python train.py --num_hidden_layers=8 --d_expert=240 --router_score="sigmoid" --vocab_size=4096
Below are experts of layer 4 (counted from 0) of a mixture-of-experts language model. Rows are named router (the router's row for the expert), down (a neuron's output weights, with its number) and show model dimensions 0-159. Each number is 500 + 25 x the weight over its row's rms, rounded and kept within 0 to 999. Numbers have three digits each.
After each expert's rows: a language model's description of what the expert responds to. This comes from a sample of Wikipedia text that the model never trained on.

# expert 62
router:563518482529379545494478531472502502448510525545507514485516534502487501486477520525495524503488523491541491469503525496478488498557507518485500490483513517443485484500503534503502533469483503516509508521517536541475541494471506484470538451489472471521502476501503504486483505499514500502524487500482511489533486520521492482499495541513490482488543518497469486463513493491474491510479489510436464487546495488484499552479543499492509485491534542516491492479498513506458470502520494
down0:541518473503510491489472496512548492484445502508504507513476482456467488487498543525517524519499480522440531497499496546521469471502506520536513528470493515466514494525456470519514541509448491487492518494486492487495509488523502506506484517533556492473496527471526522496510508482545487491487478577439518472527494515481473510513571481514450459492526493501504495504525545519490528500501508462518506533448516502480524490540483496455492480477494512526522514488512505468512526494535519
down1:485468509543484511508515507508482479464491488467513533542464516535568520502483503479486515478490467481524520469485508492514506530477505522502486483497506470486469456539512564455465467528474491497507497510494515509528462536504503523515520485467489536518526461515503539497525490489537522512484545483525542487504492506475513480533480535498536470561519528521526495498506487499492483487460466516530557515452530475477512524506513464511488495485510444466508486538452524487529503491503484
down2:508525518526494470495508516492529482487500530526487470506504500518471478525494500501474502470516514484485534488487455537530476509512516510499477537487493489496519501494502513464499511494469488548486492488507498506486521499568507489499499472512502519508547495498538497481474510523495488489533503521480493516502515522447546493518515544544493452532531530534506542524493450456525469447503502493490512555476481519481509463535496481452515522541526445491513516506544532461487496575506557
down3:480492488474485529503490502494466528529487490500509484539526547492527473493506481509487498474512492487512464516490527492527502519519463445512540497538482479477491493514501448500489480479505474488540464562514484509479466492547480500517504515500541488544493499552500511508513502499514534450539476449484495485561489510501521504525441516529468538481438504509521498508522527452505503481497500476458536498491511498510457497517515495515451487517453479519470509488465525522528480486450493
It responds to: Opening pieces of words right after articles or prepositions, such as al, ex, pro, imp, e.g. "the al-ternative", "for ex-ample", "ex-haust".

# expert 15
router:517521439511476548495519531488499513470514548504514547557524477494488559549486559528548497523496514484464476502522514511485468490505509518508481511484506482481522501496490499530518477482515495526489503520489469493529538555473479529500514479517482495520512473441495539449496508518513479507476490480530536459438500469508497489481500491480497502509506450465476491495541472511479538519497459499510494477515506512529485464491543515563518531467492503490510512485481515499465499510488476
down0:542489472572484486515497513491522548494501523489511490460547504477526497530520516472469505515502506489521472462495544511503500501510491539485510461471498495492478491509496507489507481481486519514512480484477482497503449494431508491535458497511500483503513524539470483474496528512530497511482512485469546463474453493500456491495490508448535478498496496508519485477517512522513547480532487411520501485473465542500494479497524512508519526522493519496553468532534499480512494426514505
down1:507513498466528506515522499485468494523528522543486479523546498468520490522497484524516466495478448499484483535534511501472505484506510483499537482512520512433531518485561476457516541476512508513526473508473498471488520464443525496476514495476504498492454534547488435512507538468483571480507531512494481511501509505533475485499448501492523517493536512488506545500497531498504488512478508507511440533526478505496512556464461501491512511465508503491495508539519463476509482506502490
down2:512518485472479497495541506542474525515468497448494470530506496493515468537499479492540549508508475523497499502501491525528488528465459522512471482446501538481506479511519506522483483490489482492487487422502466524451503504480517520507459523526514509512509503488479511484497490510528427519477525473501499515482506481469439511537518511495514508541463490457485517495439481491523500524514503493497495504502496507506508477558526490418493518465499480469476460487487501484539489503541488
down3:502426523554519529461544488459490523513459513496496502493494471497505509489461486501493480508526489509541473532527482468512530485491521485560533495445507476498511504488504499509454486500485532525476490495522508505485480479553527454485491499498533509484530502472509499470537477482532491473434492554473502508511487495518517510447501520480525466483471494480551481498488484472472533498495474511541545488476492474484476494497526517485461473518477473490509460517502535506541502502475472
It responds to: Middle and final pieces of Anglo-American place and company names, plus commas after them, such as Pennsylvan-ia, West-bor-o, Westbro-ok, York.

# expert 41
router:523548467543469519461516512484539524454540503526534574467496460511476513479480479531550464478496564496495544518522464518484475511552518525475514482442503494500507502502464511512523520496500478497465452504517512495499520517486499500534520522508492514482500480513548507506456501510534471489516452484551519480511487463508456519524497504492491493533470496523494507493513458494484546500484500526490493513502500495474513523515499523504488471508507505493551539498512476485514470548473476
down1:446503517497465541486503502552509489510497481538500504530526477466449494552482514505470463505505502465453468483496482470488496500512523505495494514502510440482511511546479463519490507504504522494475490486523489516526471471537515490522491493446488472508474519526547479456521506478491502471509526509511534508480502475514516479487480514482491480530496514513474474503499468544505515467527514513548489465467458495517476528515464499525521551515484528469516513534494522447413507514489520
down2:554529487522510483473475507488463489476477536500483538514500485522503490508476522502500521543499489513488546515471470509470530474484490487533505496491557511510447546494499471523485520493507511573470525537502489483443488456485508509510489491516515486509537537517436499484452509504553495501481524474514500508555503536481526491504517479457470542524509509476510507520546473520502483491500571544497519495490494504477472552522495502499483497543531506484478522490497513506532485497503500
down3:549519528499508472521550461515477464548459525523485521493467454511482486469491493495513513479462463471536498437526490506521522498499464487544509509507509487508514486498464482515487491525524504440477513519507489465478478502503489486458507495481541504477486488505518481522502541469540431470530501466506513497488507496496527490482487503544501491536515489517493553477478495488486494523524495503468498458502522538469509515551479522498518541488511504510548511535539493469482549484486545
down4:508525473525530466547451506506433517508555502468498478550478546456523521524523465501507495504488498529461546455484516493459475503493506474492513513508555505505511517495482517517464493525496509471469470511487491511467500492492517506531482515473533512463460521448486508483477506472474489503500476487482493484536455492468516491522491490502482520492519485536504519518478515528508509492527525500442457484481489470478533515520523514532532485527479490523467485533495523436481482501538530
It responds to: Prepositions and nouns of place or event, chiefly at, near, on, the, building, site, e.g. died at the age, at the Battle.

# expert 60
router:518559457552492519490485481495517484471495538476489532541451487482480473496519506517498475509462586474513495488510540489504472497540489499484506515445509501497478512521515493489518479481502456517451443503470522509508524469468526509494510453521488474496531503501516522497459517497464487533520473527532514507463533528490507497496473516524502517489534487525538499456485509496510499508537533480460482545495480502505504486492538521503500523504543554474492552463476510514503491501482472
down0:561512501477484511508537516541503526502530497506490498487475512505503509470507532520463509521503523556490497508508473513449522503475524507484473517508443521519517463439499519521513473568484515458505485488511497472529519496537516465503523503502503517476499511494510440457507537468576534534454526493516491528514515488492541494459492508473526499495517512487486486497488480468498504542531538497495521507496468539510492495459492527510486544493508528528491462452527509481478504474467512
down1:524505478494514573533545519488553483477508480530498526516525502545544510500477504462508470466500512530465517480508486477503506476517451524498514485486475552499497477485505484514485485485516508496463573504540529483460503507514501501514525507554478531490471467516506496512502443493475516534491454443485511500490462432535485492469478464524504485502509516517508506524504504493482533516548505525492480482480496510549544510500506503466504506507547513509498501495538542520523497486494497
down2:517485491483484512519509508506517514523536541506543495484513456440551511513496464498486503531471540494490462477480499491473484514493474520500558534492515479476447493498493534533505516534449494488497503532519518452487507547482479501478520516511486515482516492460495505551482515504463537511513482475504503527477506524471503488485511497471499506472497453481495537504522465584459480489497428527495518482497524499525476504529467473493461523496526513523513538492476480484462479521494514
down3:518497521512522509538480497552525451541496525482527489515510489510536457484503445503499449533514483492497504467519544539510490519508515471538487533489544478530473522492516498490503490496518493481491506485522517499499501504489460497511508508447487491512498541539497572507513580507536523490505442487518492467469510503485456467505506523498483541498469513490505483466476491509547485471476537509516583516473508473548515472495487513481490490500484490495481490505497529485468488509485479
It responds to: Auxiliary and modal verbs and negation in verb phrases, such as could, would, been, not, never, was, were, have.

# expert 42
router:520544502489484522500479495467526522444493515508490576513504483499475500459485547527536442489497540525492481479503493476481528519490502511454531474461507515499465518516494498530515511498531524465482510507514499467505580534480526501508542487485512528510515529515525503491497533499426503504517494463544537500471503467490483486473500519498512510484531508520487514481469465519477514508470490502507493476521469503480508504493581483486515478515470511503479469480495518460538490509537527
down0:489513510517500515497517493503548506517538527512438444541483503541522490535446520469529506488530497541510475472497484494463499481487451529505470498508555551508507523509482503534493510521528489507470503484530496520534531462473508447448459518520507510526505490491520468472498480509548503493487515512508462502499512507522527490513504503487487497473451518504522503511496501537551475482516535484515510515482578499460497534490491490509496504462479453466469462480500521504504483511533521
down1:529515499509524514535511466521526509505496494472485492495486506503519464457504507525520520489514513527505502482487489483487498507496506523444498520475530504495520491462524477502513499552533500490436496530514550534459474501544499482484479508505434504529459430503498509483521511516516514513460503514490512517498502517524546469488496502495497552482452487449473508513521488535493504492469512451468516492499573475454474520515543444528529523495488502461492501479493540472472503522484505
down2:467488518490470510520499543454530542530540464518493494534472465499553500552503466513476498482513475548504513494485493478442465483506524485501527491532512512476536481497474483486533477483520480510460518488493499516518520455506507491518513520493483496497507492487509486477497465519497508524541466552498455491506496512523475486501498463500515444502511503541518510541519480501502534532506435503491522491548457492483450519527490480495513466438490521453528493519528494509545503495498529
down3:516541489476488512510544492529521503491502485491506542476505484487457553504514458516528490485491517523487480494523447497499519504506518532509473517525527496525510520476479501543513541531499502475471543497537488513484506542480452565418507516472517510510508516489505519479530531486475523506504452506532517498498507503511481498547521472499513521484493522504552540494471502507494517525502519527523486475549547482477525501478483488495488461481536463523471533496454540484495486495517561
It responds to: Prepositions following a verb or noun, mostly in, for, by, with, from, during, throughout, between.

# expert 54
router:519540456512517522530423527489497507480500523509521511521494489459500492456485535536501445519471524472500459463480526491466467494525504508470504515441500480524493478530514529521503518479473483483502488477517489492556554479435515507493518511493488498469498477467489497494454535500444532519503518478548512483494498478484469503533500491493503503473485511557488549510533475485487531469458487509482494480477493516505536488509555518509536520484510505481476468497526478497506487523491505
down1:496479482506529509510496508491507455504448471487478512510546453498512517467516515497509485462542483509486539488480484483462506517512512458507491480455410493466503492518482515481505496506521558487507461468496502506502518487526568487486507457528497513497532529467450516509497504532531507489507498515521492512500501518490459510540516486465505518485482491515508516510496453475473520514502485516508531471508443534505499495465477466461487480477534552536505443509522511511521483459537509
down2:507500448500485500477511511510514479458494505451496565466479480534492547497523494498507459524514547457498520521517492473479540518497523508473510484496473529511467480485498493498493502526470511495444514523490509502474547538485460542531512484510505489490476454501480512456507541486531505505472442445511474498509481453522474494508516471509523525491521482510506504495454500535494503468506521549496478522521469518499542463496463470534537480520443498481476515514522501516541527503493500
down3:529498507476533512472508443514492554533523487478493490511470510462517526510501474512489528492484484522530552462484480576484486461502514525505481501511490468562467513490508498515495500499474483523520487535509500497496523491506476504517500511538505522481528500492474512514488495486480523481525491518477536532489512514452478433479452492497491513487523497548498512530469490507474506518531470497496464587458512518479485503464499518502482523562507491510483566513489511481530523519477511
down4:486508510527506517442490494483506463450456512483521550500527507478520503498468526477545492507498520475492483444510460500496489471488462509490532502513510489474478532486520460506521508472501500492475454507508501502517518518499518522445499485475560527533483485515469517478497454495513473531458472480501507505487559509505527440517531505481448487516516552460498534502517500471510491493504498512495505555502512502440517511529519510480513509518440517477495525458508494462497503548512507
It responds to: Past-tense verb endings and reporting verbs like announced, published, stated, reviewed, plus the following of, the, to.

# expert 63
router:489559466494467535452493544474504546433506525495507533478476495469494517541486478517576483517500501476516473481483515482435479462507470513441505509505500509500515502483479498508471492469489493456471469504523500512535533489494501471515493506498515519487487502504495494470467531516484522461512495488516508508503485482523444499542478542481495504465522472466516530497531484477508505497506497479543456467537513517530551496529503540522505493497484539515487521507488494535472472516493464
down0:521508514500512461539534484502511501521503514508487506470473462507547473516485467506528483494480455475440497495517484499495468504518505476522498477559484538513512519531536533475497500505466554476546483467481500477517476494509513459520523504493503449500532512490499458467481540466494483483551503545558541487487515492502510487504520440522509516502488444519469480493480516478535507497533492477495516494470508509508557500500511442524479489499532487503467525507470498526499474456477493
down1:458483505492497493520476545459499480490484501519514472538478482500523491506513447490519469473479508483493515490536511496515508495500542478539539481507485513526510532512482529517514512522525505481499513479521510465504472473483545471492517515505494504483526460534447511502482543493459531578545498515489509501494473485502501527480540486500519512467511500465558490516502492457496514544464504520528521493468480470466482472503485458486511476509524455446508463496429509481508525480481454
down2:507519511458527460507482501493476530499459506522522499472486507501518501479524515511501491478551515467464492520514498483511537484527496494489511488545509493503573500541498543502506441501509478517537488522477494482509522475515453496460535475458522497483535513487490497539480517503466488452534512482527508542477529522485499491491520502444484441483476509507494517509522509501553536521483507532462534480489480525517464474493493476497513462528505445507450482474514494538473540512467521
down3:499464539535526493441444513481508456486499500533503522500504488488489476487482438497510469521521518498485499494488491478458469485536503493482482502499451534487484522518452472465521491506548503468483527510492508491514461475464470506500466508501491503483514468516503528503483481524560507511513518460501486519495495486499500562549492462537559545525528505513470506541489505468492547488535526506513474501483527479519504449512481482485553479457480512533501510508492511479531519521507510
It responds to: Pieces of South Asian and Muslim personal and place names, such as Satish Raj-wade, Mujib-ur Rahman, Muhamm-ad, Gurdas-pur.

# expert 55
router:507547500516421562474499569482511538449510569544481533497460473537477527487515534500527477479521553453520492517486506522481471482554470521483516518490511518515522538505490520499532500499476491494487500468515509506489543499483503515502502497516526474497492458509461507503491528508460490504508512477511482495508515495514507494508471500528477509498514516478490504510538458497523526531487499506488487537518528525502506479510540488519524525509510499531507513456477463486430523483522473
down6:468497521489506512517493483533502517475489488510505488449472535465500498498498453514491481481508494544496494455475461483523475493498492495469501529465495517513540510548445468532472476513499548498477478453528498495498510498507501472497532537521543498559501552510511490498494455504468577521514488513508495492481475506517489468474475524507484478516472449495516523534482487489501518499477479481564496515503541498441521476516476484489532493544511485503529501547488490515457509482534518
down7:456491521507512472458453522539493481484508479453532453512506529477498494492495512551501489544513556484468487463475529545476478508538512494489521491483467498528505507512545494491466478542538495473546481520468473487512540513526478531491482514516544506474449473498492506518496494492535511536500485457506541479485517517512467492499478527508455509503477472501508521510474511473491509498507536521534493527495455507483510546536523476461486535465490551493489480530530466486509518518499485
down8:495543488549500489501478504495511495572483500542482556479487505514511505499498511547468511467478494489497495507502466483490530492503513525492502486509536442522499473475501464538475525512530531490447447497539510538532482493489488483518525477456512472471490508486506531488517464503508435523492523497506557475488510500446482513471515481516521526535519496542495483523461502517474524525513535467450491500493489522499467470492465490527450550522501462471486501516493492515489509502494487
down9:434488504534500502488498548535536505455515489511470520456493472542542500518534510524504483469466524464482508517477492500517481489488520494445494509519552467488512483492522501473503484482510454556517482543465473485546493512458513483500507512522517497510509470504510520509523495500540494504522492545477531459500470506539493508532485508547506500520496507503508496515524482500540515493469515493523524503499527509530475451493513526514514506443457495501534478448541511529455536481503538
It responds to: First pieces of capitalized place, nation and noble-title names after of or the, such as Par in Parma, Li in Lithuania, Brit, Portug.

# expert 46
router:482524447542488547436480511460512500435473529497517514504464493486489512530488544517554520500447544518508512426504530473480475525498479482498514495458501505501461521508524503526509469508523494479483470516485516479497586499501503552493502491534477491485517476465509488473474516468464486511502517467540521516503539523492466503493517512531496513494502498503520491495551487491479501520493548518495504473509495515484541495523525484499519496472530495511541520467496461499516521491499499
down3:486528461533470484502523486508479497479529564534478497494519520544469472522500464505500490491492528485561547496501514463461493493472519483501477495509566548556510515493534560515490548507535472554473502523537475477486510544468498519523451510522515486493459500449504522537520524499513483470497479463495512549523501507471495496497493470527485501510500478542506490494503538492508490514491506465513521485487512473490532504492503466495517478500512478488476542528511500502552492478498495
down4:550508476508536468496510485477488488492448526523507529549444510485472503456492507505547493542507491474516541508482506504518513498527502530499505491465457470505495533503530472516514444485479476517493504546507486494497492490493461482484508506488494508475524500524492485466498506522571509496516504502448525481473536513478507487530516509471505525421487531524509495486502520500495475485534502510476516525484472459500488460476494511512509548506510529511551567469485475477482522506494441
down5:485531504496453501526528522478494512501464519525497538500484554485483510498522522487454520497489492496497495489483489529527525474494479498515495531480568501470520469522503505485492503457492492437505521481535501478516475486498495451481501479486470469533559533544483505481505486523490519581503503540493486529449510509441548509511547508495505508496453499516479472491495517479487501516483514491510495474455486499513468496510443492501501462504461551476516483478462548520496497497511500
down6:465501513487493540534525489483515525559526517502497507481503455498510477524492499532506497481502487437514506506498468522468519502492504488519512515510476463527526471478491461484512580529514502525521476491503495509506539483512515531494455496552542512474462490517458498498445462473441527480520521502510460486545465508549488498528568465492517483498495494447521527501508513496501521508482479494487512492499468476472541503508511485520476481488500508532541501475480506502533467474475526
It responds to: Conjunctions, relative pronouns and determiners that open a new clause, such as that, which, although, while, because, However.

# expert 7
router:502549492541478522486473529456479561494492502548528516516436468462500527514490517498518487488512553502496490471506506495508477531497487500493444507476499516483475466483512493533504524517472518481469501502529464478508515554495452512482529512511528495483547496494498494451482511515462507506495481472511484445521485543559497490507519505518496519521519476503479534506512491523472528552471480540524456492475481476525557519529544486541518498491523528485511526495518523481515487502504483
down0:500444483494480508500457491456547452500540530505525482492499466512497492511494550486513478486493507517442484521498486490520487509500450499464477497525466530447499508498498496509557501461469495483526512500485518569511506500518533513527522495508479489511505509496506491483514504504488486463465512460519494502483482494475531544517499482500510519509518499497472523503505482464503567491497489497480492489507493534474473484489512484476501546454560488513423419492495510496528502458519515
down1:544512485488487537519480521476460509481496507459496489509518514495456499531508480484477472556525485504504492450459534502514526499552532497493516485519478510499512481493513469461512516550518483482472450472504516521482513461525497481487468467524519497493499465512508525535525471457510492520530460538519533496526488485537474440493507493490466514461435506501514511538565520491519529540509503510522494513512496493473502460511486492504497523517498498453474476543508519542470479530491528
down2:526448506537518510476498525454509524481494490480513508505498483541530473485513455502498493539492481493561505508498538553474491493473532475515521547484498501509463450479463503515525531537495477516516541450469476494486490484517497505542545480457506470492496499475516484537484496547492499508489510500532474540477509479528479493535491489448514469514504460490533518515529488476568475529503471512502491516493510520497508536514483485504481468530470536521516520511540527486549526501478508
down3:477529482499491509514469448519477475518508515559503464547492527506483474495481522534478470522521536498508506471494537439500523519454497505494510476506468537513528503507497470465503516509495463494536519479477489475530478489527495488523504487482509488511457517494550536475529519515524510466485534527507485512515548523505488477471509521527505494508480491453459495504511526426449531528504459488520503554513443514536477454490500496497514515492483492499527489527523485500521449496531512
It responds to: Sports vocabulary and score cells in sports articles and tables, such as league, season, game, round, team, tournament, and results like 0–1.

# expert 53
router:474552494544492504447517553446488530462503531573473567517486453494500505521514502530538498496485520489544478507508536522508501511490522559473475494464505495498479496488510502529507487517502509467488503496518531492507562509490474539506530510521522492460495478492507487480514497505454490511479510485502506470432497487535464510516508511490461535549523458486477503511523484521534525488515500526474497477485518518546521476493529510539504514499469496490515547508523494521493511499500470
down0:573498483496490493519499505506499492487495501491512527510486524525514424460486520509495450496505518515517497443495522504510482466491447500444494488479481489513501506540501454525487477497534501486529488497494478524480493501512554485514505501463512494494436481484500491465488495452478563525523525507496456508473502504455512508478475517548517492470514531515529495472466544529507479444508523479484516517503486483476550484477516472468520475479490552534489517489498458517522515512508485
down1:550483476523521452502493526445524508498495456536496465516475528460518515481541500462525500544505520523479456484529507494543518506476495484480478479497438541495554509527507486503523504534495501488452526485492487500473466479500515467522449512506512487448508471494500524531498488502544524518551474506499496498514473500529516504524501512499513551474466493502502419483492502441485525472450526508540501514486493496498493489491508461476525520490537525489475500500511516510491477495513502
down2:537514470477529535465464471471510522503478504487473500456510498493478486522477535501518508502518522510535509473510490457449478513461552495518504516490499489589544457548501460491495524556451474486514471489507511452487496511508483484501523507515497474507493530479495511516522479511500526470487523505507506459499507512554498497507505490510514474483494476463516506471510489530542507450512530467497489519473532485451472539509512523478494489502496507484466493562508483518522490498462548
down3:540516545511518479514503520484490527519491542512488504485516453531503456486504446503504484521500498496487505535472476495505478496496469490498486517493475494523523512503511500503488476525527473558529541553499504491488506480483511509499470498525534533477447533485504440576505491520499504506515540510530483523504470540511507479499503493495511463476502545516499488489460464523489519507534479470509492518509502523493507495451505439506522571459516531515519549520524560518539516490502495
It responds to: First capital or opening piece of place and proper names, often after East, West, North or in, e.g. Co|ast, B|ilton, Col|umbus.

# expert 50
router:526548475508443560485484561499495510511501490432518553510465495519477503536502556510500486477491571499487455456495501483467502504520496501477523523528507516501479505517497506502516480490491500505507525496530447489478486505469475501477507478477492511517494472469509460459526505500473496490466538435529491470492504542529496509495473498523495513470489515488471518524538515508457549537504498488514470510481527470493512477549526504508534466496462523488510469525478483491490501516513476
down0:520479458481497452487497534516510490520506486458524463501481508499504513518534525512495499497481502477466531502449558495470490474478445507490510546490487526489507496495469535495513482503488531463488534460522491511527539480486476508547488530529503489488545488447475515475492457486506489464474523492499488489485497497514470501500485531502500493514554508495499471478434520535511470499507483482507485493539480504534457475496501469473514511508484495507510518473526554459444501430518543
down1:518502473503530478491468527514527519537516492532506458506526515515462475507475478501479501456482507439512486517530508472507538474514448475484462471539517515542485512489523524509512475498520580499491510471524508547499507488517517475487509500471485455497426506489488488497488509519499512526519511458560515530499507516488486518534519449482509494490488456510469522549506490504468450525504471489491489442488490524510483516509478501496480521509532505496512490496553537525496481455483509
down2:522488478475473535521502546534496494555479487489490493503504496506510484471458477522464519523490506491495507512509477485511528506516482532494522539501496516461529583531527504517463512489557515514509504525488512523471475507483519522478472458499452472494475489460511545515489510524511528510498450493508514491491521481497530495477543512495484499505495503496501478495486511465527515517489523441532489569506516504502467532492481446490498515526566503492469493575504496517524470519489543
down3:462514493522452494517532504552509501512518490489503501536533490528485520486545556511507490497475518517469510515526490414515537463478492466538469526467517526492478478494490506483470536492500527508526514488522498487485493502476480481528521490549520507557474506484490472463481498453516504484476524497505509487529482533504447527499499472517527464514482485526535510463501481509499501485526495541554521493501468497522493487474468521547499498470524497469504502502572520482500519454535515
It responds to: Middle stems of Latinate words after prefixes like in-, con-, re-, e.g. "incon-ven-ient", "In-stitu-te", "Recep-tion", "Per-forman-ce".

# expert 3
router:512562430525530517511463517480523497461519540517556505471456512475507468491500506530489464505440514466516489475458550478475473482502522526480480506486493457507507490492482525521529519468501502468438483495535505476535526523466525524451522526501500478439532457449494488479470508504474498505507490447541521491513501513476490533533483521497489497495497483541500516477466486495512531517496489496523458504494503521531522504487531532508510508506518542503513501486499504476503499501496510
down1:454524463487485500480500495501481501497492526522493510507503494511524508483507531495534507469481518505484524500506525453483487510537510466427520484497500530539500537512551496517498513482468523510487517526507483500508519480524504498513512512468490530541469507498502487494505535449524516504495458490506488500558548474456485486471526449456552524519536509487477517506502491513455476509525525473504511484509477476505456525473488539525494478486494555566517469495525516433526523508527543
down2:478544540460459519497507478481504531510504465491446500470548481507469495543480512485537503526481491528568459538518487476526495491478460490514481504521540485553490515514522504528457518508507472489557513510513509521472495523507496481509495514476501484489485466490519479527488464459488499500498541492506533518531492487552526492471470475524521501490513471498547518525492514467484501528522482505527456456514574520503457482483478514517480504487495466461479501484506535522492491489470517
down3:496536504477473484504501523509467540493499492506507527480515475511427521524495513531493493484498530495531466489522527504463551456495506517512475505527555527461528511495546481525458499479477489520431465473521502486530521506463471505507503511456507525495507523528492504535487497522553485471501472506462514492508521447513508515473535519524457477477443506520530518509454504496503511489488492493525499482505536480539490468520467545507500530523503545479516498543483509517491473532473503
down4:530494488464489481505514509508598510501540488501518557475490510526499519467514510493505515505510518499488455525541433546543539512516513500521508504500496518493502523491511463531517530533486510460491507555485507524462512500500500531506517510441498527490480524536492524508503555492503480498536488471470495477547482493460468477486543498498488493507539455477504507522488535495473525512536539550529471491507501514497490466507508452505515511491524507521459489514463492500487501464505494
It responds to: Final pieces of narrative verbs, mostly past tense or -ing, before to/the/in, such as chang-ed, car-ried, swerv-es, went.

# expert 29
router:490559432541439544470480583507501494468516472487470570510508482485479502517460521540523482504511511485499534459486494486507520498501523505526503499494500465475521506468523472478500464489464470480475480524518526513480518508503509475481546493536495510478501507451518498497488491503494478525534507490508483473454513454529478463489506494536531460554504492514465507460522495531509480486518489539510500479523515524521535510508486545515511500494495517521488479509507492517474526486537500
down6:468500491495480499493513520521490529482492507536508492523491519555519474497465477539498486549516509557497464529487504477527494473515504533493492482496488485482503475528500528510548495509529515489509519551475497519448479528553535500515509536520491476545498563499506481527490506467492492531466462496468530523478484540503464551489505533504470465491509535508478481517512506510474538468528479479507515518527474524528572514541490525474517484473455503501486527516477497523504455507531479
down7:510502507519520488462468512520499493489479515504507539517499477518511517471533496487484499487513502489525529487507484470511482494507464506472486519472470475461476518476527496496541476561462487496446510490543517507487518489482530510490450507517514519465512487494480523490500520494527474514486472530498480557521473572498530525457499517484535516491464516471533490503508519508486490535532530537528486451483543460517498540514528491485543491540498466483499527540504486481500494596480489
down8:457460490550504518516551487526506543481470510475504505516476497526509525488487500496519506490527466466526516481495545499514496475499494445484509488499497477493451472503499477495450499490508522497522464536499473500530516535459530477523513523488499547503435494493476521478520503487466492512516548522472535442482505506480486491560485464528506449507531509500494506477497502531496456475477532477476511524513517490529449498460542517506518502506566510541467526520523508491508507487477501
down9:487447494468551502523486462505555477466477540506521490553493533502482531521521503454549543480503483538485540539485480503494501526522468504526460518538503510490534510510494505472467543509514528500533514514497467486549503523470501474515569519457514475508501486558517515479464498467523486507470516499490505467494481463520510496540514493524474485495504490538480541511507498488481514487455502511493535508487509508517459502538483541496514470472514522531542484485504501530506474499498516
It responds to: Pieces ending in e or other vowel inside or ending names and words, especially a lone e, e.g. Gy|e|ongju, Pig|e|on, Aven|ue, al|one.

# expert 19
router:510530455532459548475473519466483513483524508519492511504472502488502477504480566485507507484485524483468537474490483467511440472484486460501484530491515512506488477494461500517485507492469529486507446475521490502488507504491481494511539518524469489475500453480497473456512484451534492507487495508525514478471460511476456500483463529468527507468495481512476499499528511508479539508472494509475472472470517506545524471490560478555524473492535519550523509492499469469466465510464481
down0:502519481492497462514501518463485494495523441462473495486505505513521467551480467516466446499528510492538486505534548509503510516486478480465481522504526520520508483532561518460487480492504471504496495509519493484493496525555510496504463520450469528521487512562519497515480478498497491505526488464520450516475506499518520538491470512509503532478493509504545539490486503497495480519485478520466503467546519501516533473503539466487463506494527544512463508524437486493455540544481493
down1:507527476504522514567540499544467528479499504472497500507484517480485536494512550518525458492511523471587437515502510483509460488487475513462497471552483492490536487526487481496498454457533497509486489511493513446496510488524479506518452503526482516510515503481521459541514480497476495486468481524460488522482498474488497483494498526519499487517521478512534511462495465494503516469478485519534519506468539479477535505497510490514535474459510547486465545485498503452493478514511523
down2:469491526500501496512537509453485520552546542516481503485519484519527482536519484551474444485502514485493542494501515498453489507466535448491466478490487455477501481488475533510508485492481481497463493476533488511486484455480518521489509560506508468550462468515475497516511467549482460536510538510476482495505509537541466480506461459535525523507483530521500519478484488529505505463504510500520489449496526504534483484472499486470490478485511494468507453492498481540496516526496488
down3:484489534510511532455456539514496476466480442514495492496453516482479503540515522547499499493499560470463499515484504520484501518484513561523527502501507496524508489467485466496465516512537476498508490508455481507495489499497510502504516466518499493529512472490456512488492503503507517472507497479488483461488500471516525504491496475488487514553542452480522552549511455488472510487524548510498507469524518513522458524487530473493500593486500570502481492484507503505511535517486521
It responds to: Commas and separators right after a number, mostly in dates and scores within tables, such as Nov 27, 1913 and 38 (9, 10.

# expert 26
router:522543444512495536509492496491536561475526506526537498487488482494511510540498573514494465516519529516500493481502516472438500483515454508457536492479520486478494501560544507497546523481482492495452503492497472504461528550463522479471507502549562511480488498475541517506479527506486507535485471497542505508471518508534470499501477516512469495486509498506541496503480491517476497497488449525492482518552511480498523496494515518529535512483523542535497478507516480511471482503510503
down1:518498528498485516517488496470499464527505512508476513478479509499464498464535539449493515458455504503540520511474483488449523492482463443494502544533523488444500495471457488508538490515464512507468484489525514505479459494454474461468503511558501483502509515508513516483495516496482509503513522489536519541506541518446530500480460484514545533508500496528458479507503528471534502532469479490483542486488485493527493529513493454474501483548455469474519471503497469526498482497477505
down2:495501513448494537523528462473482522475487522476497485477469478511516488484496525505461464466513487488470510489527494505501464506505533494493483548469472500521510493507451510508529528553475497496454478483489530488502512479536488470485549486525473531476460462492515473493490575479479536537535458521482468480477480514517486493528507548503526510504541476493541490486538469510445517488486500486502509512453533497490530519535518491519516511466473499496485519510476497491505541478565501
down3:496513525458468473514508467480487497501489493544515524468482482497496510477514514520491463481477503523546528493506502483486476513506508478503499484457536502541474557470517508487550498492503536523479525484485474511518500520494515510502483521498474525533529469527499483510496481528504528529454501541546474522520477512477516542513494491499571523529519530502476506490516463545499495490475526457475466533553536524465493499499480437508518539450461481508535505540481527493516463464501486
down4:486482502483511513513492478517515480454528509495506495484496499533491517515509499503490494471473506536489473534510452481470457492446505492508484496488537498490490493493452499470469481491496491514504495500528500494534502536485566499542534564460499513484516495505518493487484536507548521517533458471521500499514555500509505481492445503526530518474553517499523538539485467508502518551497466494495469472546530487515491480495503478526523425525523559497458515461480514490524505486473496
It responds to: Suffixes that turn stems into agent or role nouns, like -er, -ist, -ator, -ians, e.g. "explor-er", "embroider-er", "scoot-ers".